{"num_hidden_layers": 17, "n_experts": 32, "experts_per_token": 8, "d_shared_expert": 0, "moe_layers": [0, 1, 2, 3, 4, 5, 6, 7, 8, 9, 10, 11, 12, 13, 14, 15, 16], "routed_scale": 2.83, "balance_bias": true, "vocab_size": 8192, "tie_word_embeddings": false, "optimizer": "adamw", "beta1": 0.9, "beta2": 0.98, "batch_tokens": 65536, "max_seq_len": 256, "max_steps": 4497}
Below are experts of layer 12 (counted from 0) of a mixture-of-experts language model. Rows are named router (the router's row for the expert), gate (a neuron's input weights, with its number), up (a neuron's input weights, with its number), down (a neuron's output weights, with its number) and show model dimensions 80-119. Each number is 128 + 24 x the weight over its row's rms, rounded and kept within 0 to 255.
After each expert's rows: "mostly gets" lists some tokens that are sent to it at least half of the time; "comes before" lists some tokens at least twice as common just after its tokens as in all text. This comes from a sample of Wikipedia text that the model never trained on. Tokens count by the router's weight.

# expert 10
router [141 102 107 141 155 219 122 126 166 127 121 147 102 100 134 142 131  80 121 162 152 171 128 121 150 204 138 106 117 142 118 137 139 143 110  84 111 129 102 137]
gate0 [125 103 129  92 124 152 119 114 126 112 123  85  97  88 128  90 139 157 119 124 167 124 121 162 141 150 133 121 119 148 118 145 134 156 143 113 103 113 118 155]
up0 [ 80 129  44 138 129 130 130 152  81 121 147 124 127 112 103 165 104 180 142 132 136 140 157 140 122 176 124 172 148  89 102 144 143 117 128 112 126 114  76 131]
down0 [ 91 124 133 123 130 176 114 152 116 139 128 119 132  88 105 123 173 118 140 158 103 113 144 139  88 148 112 114 142 138 127 139 114 149 118 137 132 144 131 171]
gate1 [127 125  99 133 152 140 111 147 147 151 146 108 127 134 128 132 122 138 118 117 111 152 120 126 147  69  99 143  78 146 109 132 136 173 149  87  92 125  61 139]
up1 [162 162 175 166 112 103 119  95 124 148 109 137 121  99 152 113 117 144 133 127 109  97 111 138 103  89 134 144 126 120 143 150 119 136  62 147 144 127 167 102]
down1 [182 148 158 133 162 164 124 151 139 165 124 135  92 166 112 192 120  97 140 141 104 131 139 122 131 158 127 146 143 130 115 142 105 155 106 106 123 132 121 142]
gate2 [146  91  82 138 177 165 105 142 127 135 106 147  98 150 159  78 133 127 144 149 151 133 114  95 121 138 113 122 143 130  91  97 171 152 163  88 138 109 133  99]
up2 [151 110 141 145 134 122 126 177 131 126 133 105 113 152 105 131 110 108 138 144 157 166  96 157 148 106 114 120  97 110 154  68 116 131 132 115 141 116 114 134]
down2 [158 140 104 140  95  92 117 128 103 142 114 116 169 144 136 163 118 108 112 146 115 142 179 157 136 128 162 117 139 157 120 105 158 116  80 120 111 189 134 148]
mostly gets: ")\n", "\n", "===\n\n", " ==\n\n", " g", ".\n"
comes before: " ", "-", "|", "–", "The", "=="

# expert 1
router [151 110 126 112 193 228 104 109 124 112 135 168  94  82 131 140 126 143 144 152 169 148 132 142 124 127 121 101 125 134 128 144 100 153 127 160 109 140 128 154]
gate0 [151  57 130 119 154 133 122  89 137  71 139 198 111 149 114 137 108  92 117 119 119 127 133 136  98 109 136 120 121  89 131 134 146 150 137 142 136 126 150 119]
up0 [132 105 151 119 132 121 110 105 134 143 116 129 158 138 144 149 134 138 123 162 134 118  96 166 126 156  97 116 149 157 137  82 137 103 100 139  96 178 131 113]
down0 [121 195 159 140 141 103 120 123 134 135 111 108 155 135  95 110 145 154 110 149 136 113 130 129 140  93 124 101 153 129 140 134 121 180 124 121 174 119 121 107]
gate1 [101 117 118 142 144 151  95  86 100 118 143 138 142 109 137  68 182 157 140 137 132 197  86  95 121 136 186 134 123 130 114 122 142 124 132 173 149 113  92 145]
up1 [142 145  90  94 115 125 179 133 164  88 129 149 128 103 127 170 140 110 128  96 145 113 123 167 115 116 120 126  90 144 124  65 156 118 132 166 120 116 143 132]
down1 [ 90 189 104 159 105 164 119 152 108  98 142 115 121 175 121 115 163 103 137 115  97  76 157 130 130 131 170 132 129 139 142 106 132  73 159 142 129 123 107 125]
gate2 [161 136 165  89  92 162 104 106 129 123 113 126  85 121 166 130 104 133 110 117 136 140  89 131 151 127 120 118 116 150 137  88 136 155 153 115 140 101 135 138]
up2 [146 105 115 144 165 103 162 135 150 109 139 135 150 129 116 143 144 103 160 170 120 132 168 144  91 140 107 135 104 114  97 183 139 146 118 129 148 142 139 115]
down2 [149 113 146 134 171 139 176 117 175 142 126 132  94 143 166 139 140 140 145 132  95 131 104 129 160 171 139 121 173 127 107 110 139 168 141  83 146 116  90 120]
mostly gets: ")\n", ".\n", " (", " served", " episodes", "\"\n"
comes before: "20", "-", "|", "19", ":", "1"

# expert 4
router [120 140 132 173 139 167 135 137 122 108 173 152  88  91 134 137 165 140 102 126  93 124 146 123 129 158 128 156 126 105 109 119 151 182 136 128 190 120 148 144]
gate0 [151 128 109 140 158 174  79 145 151  96 162 131 130 104  92 158 162 161 102 128  84 129 111 115 104 162 125 148  99 112 105 108 141 127 119 156 130 150 127 122]
up0 [ 95 146 157 118 112 129 149  84 147 134 128 128 140 163 137 103 143 123 110 128 140 123 122 153 135 155 134  94 111 121 117 123 108 163 159 102 103 112 124 128]
down0 [115 145 110 113 107 130 129 125 150  75 158 147 144 149 130  97 128 169 131 156 111 102 135 169 113  99 132 123 135 131 130 127 175 113  95 179 144 137 119 104]
gate1 [115 143 145 171 138 126 100 142 118 172 165 124 100 126 104 144 137 143 137 166 135 109  72 135 120  86 113 169 124 114  76  81 148 166 180 169 167 104 117 149]
up1 [167 116 156 122 105 118 106 124  95 172 144 100 125 120 122 140 134 138  97 101 121 106 126 134 191 125  98 129 126 107  91 170 149 120 113 174 126 147 149 155]
down1 [185 141  60 162  95 156 156 128 133 109 102 145 121 109 146  85  97 136 128 129 122  99 111 167 115 102 128 101 132 107 109 177 116 164  98 166 124 108  92 135]
gate2 [158 118 147 165 175 113 151 126 118 114 100 147 168 161 132 134 121 133 140 123 129  88 153 128 158 187 111 110 111 134 114 142 126 133 141 133 135 115 158 126]
up2 [111 143 148  95  90 123  95 151 108 128  91 111 138 103 113 123 156 134 145 173 143 167 143  84 138 151 133 104 165 114 117 111 173 131 138  93 128 131 153 126]
down2 [158 109 131 108 120 138 151  77 169 111 127 131 112 128 147 143 112 154 149  99 124 162 155 140 131 133  98 151 118  84 100 142 166  78 140 116 152 119 112  71]
mostly gets: " he", " who", "He", " He", " This", " •"
comes before: " |", " (", " was", ")", "–", ";"

# expert 9
router [119 125 128 112 150 177 133 127 116 119 134 130 135 131 110 128 133 113 149 155 150  94 158 144 116 141 109 131 122 112 113 124 100 105  79 122 149 145 146 146]
gate0 [133 147 130 142 134 142 154  91 154 153 146 104 137  79 175 105 128 126  84 130 122  83  98 180 152 143 110 129 131 135 124 140  53 120 136 144 131 125 120 131]
up0 [115 130 114 135 103 134 106 150 109  95  95 143  99 124 127 143 127 133 172 107 122 166 118 118 126  96  96 118 137 149 103 130 176 125 118 120 143 115  84 148]
down0 [113 106 147 100  84 178 100 150 118  84 117 134 153  78 103 164 155  98 151 121 127 119 144 108 128 103 140 104 119 138 132 149 133 159 130 168  94 144 147 130]
gate1 [160 120 129 152 150 130 112  82 148 116  89 150 134  90 153 118 117 127  89 177 137 110 126 147 133  92 156 131  82 152 108 111 119 138 132 171 123 124  87 111]
up1 [111 189 123 103 131 120 142 110 107 138 122  64 116 134  93 158 146 199 140 118  92 121 135  97 157 168 113 144 140  86 133 120 166 143 139 179 136 161 113  98]
down1 [104  86 142 122 184 165 169 134 112 154 129 116 103 130 146 137  99 128 120 173  68 143  98 136 127 163 143  91 145 118 158 123 152  94 152 145 145 133 123 132]
gate2 [169 113 170 101  82 125 108 130 162  93 164 119 127 126 157 116 150 154 122 130 141  81  99 122 113 136 150 108 145 111 125 122 143 154 185 158 137 121 105 124]
up2 [107 132 123 100 150 145 110 151 147  71  75 120 122 101 132 148 180 177  99 126 178 111 124 127 107 108 160 104 125  97 133 115 133 147 177 107 116 114 127 126]
down2 [157 104 135 144  93 126 115  98  96 104 157 126 123 137 132  85 147  84 158 149 159 114 130 129 125  95 130 129 126 122 102 103 151 153 115 145 122 126 145  61]
mostly gets: "ira", "ić", "ville", " California", " Street", "idae"
comes before: ",", ".", "\n", " (", " and", ".\n\n"

# expert 31
router [166 122 111 144 159 132 121  79 128 131 163 140 134 121 125 143 174 132 114 150 114 125 131 140 126 159 129  88 112 126 102 101 111 129 119 137 174  98 156 182]
gate0 [136 139  97 165 120 119 146 156 113  75 137 111 133 153 167 115 164 115 128 115 123 116 138 106 122  96 136 121  89 157 139 125 128 131  97 179 163 146  99 184]
up0 [ 86 108 111 117  96 124 102 135 106 157 159 114 120 106  72 126 105 170 135 135  94 160  77  94  96 141 111 132 154 127 143 133 103 148 125 112 145 102 166 117]
down0 [134 110 136 115 128 140 125 119 121 127 132  99 105 111 152 162 171 135  71 125 142 151 113  66 140 148 125 133 129 133 144 149 151 153 166 148 104 119 156 161]
gate1 [163  83 118 120 152 140 120 119 111  92 131 107 137 114 111 120 136 118 139 152 121 162  85 168 179  99  66 127 153 111 155 141 102 122 100 115 179 154 113 155]
up1 [131 150 121 105 136 148 124 113 127 133  94 155 143 107 150 147 117 123  72 114 142 101 114 113 104 169 212 155 119 141 151 140 158 106 133 151 107 123 131 121]
down1 [124 124 149 109  98 175 169 141 118 152 139 114 102 151  86 133  97 112 151 124 132 113 114 153 116 119 123 151 105 152 123 115 111 124 135 136  75 125 130 145]
gate2 [161 123 110 109 164 129  81 149 163  92 153 165 135 105 123 125 115 106 173 109 151 132 132 140 154 168  82 108 105 168 128  32 172 121 134 111 123 170 143 134]
up2 [147 103 128  91 136 131  87 157 148  90 147 132 155 139 144 169  95  91 119 130 144 112 101 142 120 153 110 126 119 148 121  63 158 128 152 108 135 144 118 158]
down2 [136  96 151 130 137   0 122 121 131 175 152 105 136 120 144 152 144 140 145 170 137  91 115 148 119 137 120 161 146 127 117 161 126  89 138 136 170 122 134 144]
mostly gets: " in", " from", " at", " of", " with", " for"
comes before: " ", " the", " a", " his", " an", " The"

# expert 0
router [124 118 127 114 146 148 122 135 162 106 155 109 108 121 146 133 115 113 121 133 121  84 133 122 108 159 114 136 107 136 112  90 154 159  89 141 171 128 141 158]
gate0 [103 111 128 139 138 133 115 100 111  79 197 117  80 143 105 105 120 188 160 144 126 127 177 146 138 140 101 104  95 126 124 137 149 160 115 146 115 104 167 215]
up0 [128 168 131 103 141 116 111 102 126 131 117 129 107 149 109  87 145 159 165 126 100 133 144 149 146 140 105 111 181 134 117 163 127 123 121 133 126 111 192 142]
down0 [134 140  96 118 115  83 152 153 105 121 155 169 135 149 155 138 108 101  93 163 132  94 146 131 125 131 161 122  89 126 113 140 125 169 142 124 127 122 104 145]
gate1 [154 107 148 184 132 146 134 135  91 120  93 124 115 122  97 154 151 134  95 149 119 129  96 131 130 141 108 155 130 134 116  93 143 186 133 151 131  96 126 127]
up1 [138 108 123 144 150 141 114 135 106 137 116 123  98 150  72 119 177 124 128  93  92 120 100 114 145 125 118 155 119 127 100 110 170 163 119 122 119 121 148 133]
down1 [174 172 133 114 102  58 151 127  97 102 144 134 110 158 162 134 142 117 168 143 119 141  76  98 152 127 163 100 106 132 108  96 151 139 111 167 127 122 123 107]
gate2 [115 142 131 126 145 110 134 141 128 143 178 131 123 135 138 151 179 125 164 163 112 102  72 183 101 125 100 126 106 109 141  78 133 158 123 147 150 108  99 159]
up2 [157 163 113 152  91 124 128 120 137 115 114 148 127 128 125 115  90 124  91 103 137 164 125  91 126 150 154 127 138  84  89 160 140 147 136 180 117 137 133 114]
down2 [113 177 127 115 107 163 148 129 145  76 140 149 110  99 150  94 152 106 159  78 102 121 137 102 114 117 132 134  97 169 145 146  90 137 100 109 108 121 141  97]
mostly gets: " School", " John", " House", " role", " son", " father"
comes before: ",", " of", " (", " and", "'s", ".\n\n"

# expert 12
router [150 106 159 111 149 182 145 106 148 128 145 197 100  95 142 144 155 138 101 159 117 124 130 120 125 113 151 128  98 144 116 121 155 155 101 115 129 120 146  82]
gate0 [120 115 146 132 135 123 135 104 160 142 120 122 147 155 110 116 100  99 127 121 143 144 112 114 130  96 139 144  95 106 129  81 164 160 115 124 140 109 113 118]
up0 [135 128 124  99 105 108  88 104 160 136 160 119  63 159 154 157 148 132 153 140 123 113 140 129  73 132 159 115 142 138 114 120 137 132 168  96  75 152 136 132]
down0 [151 116 133 120 115 125  98 124  98 132 126 165  82 111  94 146 157 110 112 145 104 151 101 133 114 200 139 124 180 115 130  98  83  97 111 152 165 139 131 132]
gate1 [ 87 169 134 144 109 141 129 134 139 111 149  97 128 105 128 142 108 109 110 168 109 154 124  96 117  96 143 170 118 171 146 156 176 146  97 137 115 156 117 129]
up1 [117 149 139 143 146 127 118 141 146 127 153 169 130 122 155 124 145 147 138 105 117 138 126 119 114 121  99 142 109 137 131  99 156 148 108  99 162 139 121 137]
down1 [115 136  97 136 137 189 140 105 115  85 107 100 127 116 138 139 140 143 149 102 150 157 144  84 122 137 140 110 117 125 108 151 112 120 158 122 103 122 119 158]
gate2 [104  99 126 166 113 166 105 151 114 110 115 151 131 120 149 109 165 150 167 145 101 153 139 166 136 157  60  98 127 169 121 121 144 131  95 111 109 156  90 163]
up2 [ 90 117 114 137 130 139 116 155 105 125 103 122 159 162 131 115 156 192 138 152  76 176 105 144 116 165 154 131 111 104 138 124 146 136  98 130 104 135 100 117]
down2 [130 123 132 142 117 155 144 106 111 160 111 139  75 157 139 122 127 110 141 167 112 131  75 126 100 143 128 122 138  98 147 167 146 106 174 121 135 102 161 102]
mostly gets: "),", ").", ",", ");", "\",", ";"
comes before: " ", " The", " In", " He", " \"", " N"

# expert 17
router [137 131 130 144 159 113  86 109 181 107 167 158 116  98 137 146 178 104 137 173 154 102 133 165 113 148 123 107  80 149 101 117 120 176 103 140 158 111 132 150]
gate0 [105  80 154 132 130 147 123 155  94 120 121  92 150 132 151 132 185 134 144 134 110  86  92 151 138 119 112 119 141 146 127 109 143 177 163 111 157 104 136 143]
up0 [119 150 103 151 126 123  68 135 160 121 140 153 119 153 119 101 111 138 151  70 102 146 159  98 117 139 142 139 131 105 146 134 156 112  93 136 102 163 131 159]
down0 [119 122 134 139 148 234 152 155 138 101 146 147 135 168 151 100 162 119 153 128  91 146 140 123 112 125 139 138  86 142 147 135 157  93 158 170 122 188 112 127]
gate1 [125 101 110  83 122 143 134 151 121 143 129 154 123 147 101 143 104 130 141  92 176 176 119 130 114 153 161 109 134 127  97 124 107 147 107 127 160 155 133 167]
up1 [ 89 125 159 133 149 129 115 124 109 115 103 130 157 176 122 123 135 112 134 144 125  72 121 118 162 117 125 152 140 107 139 164 108 130 115 138 111  92 140 114]
down1 [114 112 116 129 165 225  83 141 178 147 131 106 131 106 185  90 148 146 118 116 129 136 109 132  88 127 171 141 104 126  89 113 107 119 113  81 135 130 126 121]
gate2 [136  94 120 141 159 138 163 116 119 104  87 148  87 112 111 135 129 130 121  91 133 144 152 106 134 108 128 127 134 109 110  96 163 156  97 113 160 119 151 157]
up2 [111 146 133 141 118 132 137 110  90 128  83 102 118  98 121 120 121  98 118 125 114 139 144 151 142 124 165 171 150 118 129 138 146 103 137 137 141 122 133 138]
down2 [133 120 134 105 126 204 109 133 157  94 163 149 159 120 111 104 179 115 118 135 121 138 124 130 141 154 142 110  93 118 136 135 113 123 115 130 120 142 112 123]
mostly gets: " as", " for", " with", " has", " was", " during"
comes before: " the", " a", " The", " his", " he", " an"

# expert 22
router [120 143  81 129 110 185 143  85 121  93 173 134  99  89 149 108 156 155 140  96 134 143 150 158 119 120  85  93 156 176 150 106 120 123 122 143 119  99 133 161]
gate0 [143 130 124 117 159 169  96 162 168 136 143 149 158 160 179 127  92 113 126  94 125  83 139 158 155 141 109 116 119 136 150 146 108 111  90 131 126 121 104 131]
up0 [156 157 158 135 114 132 116 108 176  98 151 135 151 172 195 137 112  89 135 114 105  96 165 144 160 109 117 119 125 178 164 116 149 128 139 117  81 150 106 129]
down0 [123 153 143 143 174 112 157 163 105 136 123 129 165 103 122 119 115 146 119 147 157 105 130 157 101 129 107  84 135 136 137 127 150 133 146 131  82 127  84 125]
gate1 [122 154 157 127 141 145 124 137 136  97 132 149 139  71 150 145 149  93  84 144 172 111 170 149 153 104  81 133 146 150  87 159 104 144 104 134 149 108 135 152]
up1 [175  95 121 126 167 146 106  95 171 131 147 116 121 172 144 106 102 113 141 127 141 124  89 101 167 158 158 149 109 103  89  95 161 141 108 114 154 125  91 146]
down1 [152 171 138 138 129   5 138 109 159 127 171 133 116 135 116 109 122 139  75 106 143 110 125 156 146  73 133 161 111  85  95 150 106 147 148 117 140 153 142  94]
gate2 [204 119  99 106 117 161 107 119 128 100 133 149 122 112 136  90 145 136 104 126  90 122 135  91 138 108 133 156 130 143 149  66 133 138 149 146 162 130 145 119]
up2 [ 91 114  99 133 144 142 136 122 144 145 137 150 142 119 119 112 124 100 135 147 158 138 126 142 145 109 112 163 159 125 144 142  97 146 137 124 147 125  93 132]
down2 [129 118 102 157  97  88 149 109 182 137  99 126 121 108 160 118 137 123 133 133 119 131 106 145  96 124 138 174 150 113 151 102 123 132 190 175 135 133 117 145]
mostly gets: "]", "/a", "}", "ss", "iet", "erg"
comes before: " |", "\n", "0", " |\n", ")", ";"

# expert 29
router [104 106 114 147 138 165 130 121 142 121 158 132 133 129 130 102 127 108 155 144 142 128 136 135 127 140 108 101  83 172 126 135 117 134 114 144 139 130 152 116]
gate0 [125 145 105 158 108 134 111 119  81 155 109  97 128  82 103 131  98  94 130 140 120 102 128 146 129 167 143 120 121 121 147 109 102 155 154 113 149 142  97 134]
up0 [ 98 117 135 152  98 129 141 134 141 187 108 160 118 105 139 134 153 127 129  69 145 171 116  82 140 121 127 111 171 157 130 129 134 128 126 193  99 132 147 128]
down0 [151  84 153 115 126 190 137 137 116 136 130  88 135 148 125 137  89  91 118 129 103 126 135 136 145 133 138 126 146 146 126 124 137 159 135 156 119 134  97 143]
gate1 [ 94 122 157  99 160 144 115 111 179 151 112 158 186 127 147 107 160 139 113 138 103 126 108 102 132 123 100 117 124 140  90  98 105 110  45 164 107 126 158 136]
up1 [100 127 166 138  93 114 141 162 185 136 131 158 160 120 134 105 124  98 121  88 104 101  56 104 130 130 110 128 122 158 137  80  91 116  96 149 103 110 146  92]
down1 [ 90 104 145 152 160  96 138 126 148 141 109 154 115 130 134 124 154 114 110 164 106 148 131 117 141 109 101 133 114  97  78 102 120 112 112 134 104 162 118 118]
gate2 [160 171 209 153 133 118 129 130 120 128  88 153 123 111 102 113 133 131 137 147 145 131 141 161  95 131 172 121 147 122 125 110 163 161 152 140 139 131 122 119]
up2 [124  79  85 118 156 145 169 126 126 114 121  94 108 116 122 115 126 154 126 107 153  91 158 136 135  96  51 115 139 106 106 126 120 123 129 117 113 145 181 142]
down2 [120 127 135 111 134 227 127 116 136 111 170 111 135 151 144 111 144 172  99 147 112 110 156 144  92 137 157 147  99 123 130 187 128 121 149 117 149 153  90 130]
mostly gets: " years", " life", " him", " building", " year", " time"
comes before: ",", ".", " of", " and", " in", ".\n\n"

# expert 3
router [125 135 103 111 135 171 159 140 140  99 135 122 118 125 139 100 137 126 132 161 184  95 138 134  97 108 111  99 130 139 143  94  86 157 110 123 160 118 139 116]
gate0 [185 135 109 134 132 159 156  98 100 106 126  82 119 129 120 132 145 152 137 135 156 133 150 112 128 114 122  86 128 158 155 133 146 159 160 165 119 131  88 139]
up0 [162 125 137 123 156 112 116 124 128  90 114 128 184 123 125 147  98 134 125 116 126 127 111 127 116 138 146 134 120 158  68 144 102 141 156 167 157 106 144 122]
down0 [124 129 117 158 159  78 115 159 126 116  90 117 142 102  97 155 155  93 122 108 168 129 123 131 165 121 121 131 129  94  98 104  98 148  98 144 136 137 109  83]
gate1 [124 145 117 124 140 128 109 102 147 142 124 137 147  42 119 105 129 135 118 115 150 131 102 133  87 140 128 147 171 138  76 115 122 156 134 147 128 104 138 120]
up1 [130  82 121 137 104 102 124 133 111 137 127 144 121 137 132 140 120 127 142 145 101 117 120 137 143 134 106 139  84 132 131  94 116 133 128 111 109 156  99 111]
down1 [130 154 105  98 150  50 137 114 110 118 138 123 114 112 133 104 122 169 123 118 132 124 104 125 113 115 136 143 124 134 143 144 146 148 155 119  97 140 125 136]
gate2 [ 97 116 120 129 157 155 125 118 102 131 147 139 125 142 131 126 129 152 100 129 131 140 109  98 128 137 126 144 144 126 151 124  91 150 128 149 141  90 137 123]
up2 [118 143 148 134 109  95 128 129 203 148 102  89 136 110 139 156 144 146 116 143  94 124 130 162 151 143  97 161 150  82 133 140 147 146  57 131 142 142 121 108]
down2 [116 122 133 173 125  93 159  88 119 105 127 133  95  97 164 162 124 157 116 120  98 101 133 148 149 120 147 135 152 148 151 112 118 158 151 104 115 140 148 133]
mostly gets: " season", " School", " team", " League", " series", " University"
comes before: ",", " of", " in", ".", " and", ".\n\n"

# expert 2
router [118 157 118 156 153 243 124 150 145  87 152 164 116 115 121  95 176 107 109 136 129 118 124 131 143 119 132  95 107 117 159 127 118 143 158 150 138 171 136 145]
gate0 [140 155 142 126 113 170 114 103 129 141 157 134 157 165 148 138 156 149 134 209 115 124 139 142 138 113 152 135 143 114  81 111 139 135 140 148 153 118 148 146]
up0 [154 165 124 143 136 180 115  84 112 144 150 122 128 145 153  94 123 108 111 133 103 170 121 104 142 111 181 134 197 118 118 117 149 120  89 130 146  95 160 164]
down0 [150 160 134 132 121  60 146 119 167 143 139 118 122 149 119 146 136 149 152 136  94 124 123 142 122 130 142 112 139 153  95 115 143 123 166 135 118 124 132 151]
gate1 [147 166 134 156 140 146 145 134 144 100 129  85 139 142 121 132 150 101  84 136 114  79 121 124 127 126 183 106 110  96 123 145 112 146 106 143  94 145 133 102]
up1 [114  93 167 142 153 110 115 113 142 105  86 101 133 134 148  91 113 120 107 165 161 107 101 146 162 107 138 127 112 146  95 128 120 112 142 122 125 113 138 127]
down1 [123  99 156 122 174 117 135 140 148  55 118  97 149 153 137 141 116 151 119 129 116 131 100 137 118 119 127 158  92 125 103 141  99 104 133 159 121 113 165 132]
gate2 [117 151 103 157 159 132 123 125 122  90 109 109 143 135 137 104 145 117 151  81 134  99 110 155 138 156 104 149 136 131 121 176 105 130 130 168 143 101  88 125]
up2 [124 136 133  99 101 164 145 165  86 128 119  99 139 133  86 133 160  79 102 146 113 132 145 107 116 116 121 142 136 104 112  99 127 101 110 126 130 122 119 115]
down2 [159 129 120 127 155 186 141 106 157 114 129 116 107 127 159 145 124 122 113  99 138 154 119 133 122 117 129 131 126 157 108 154  94 161 166 185 101 154 137  92]
mostly gets: "06", "08", "04", "03", "07", "09"
comes before: " |", ":", "–", "|", " |\n", ")"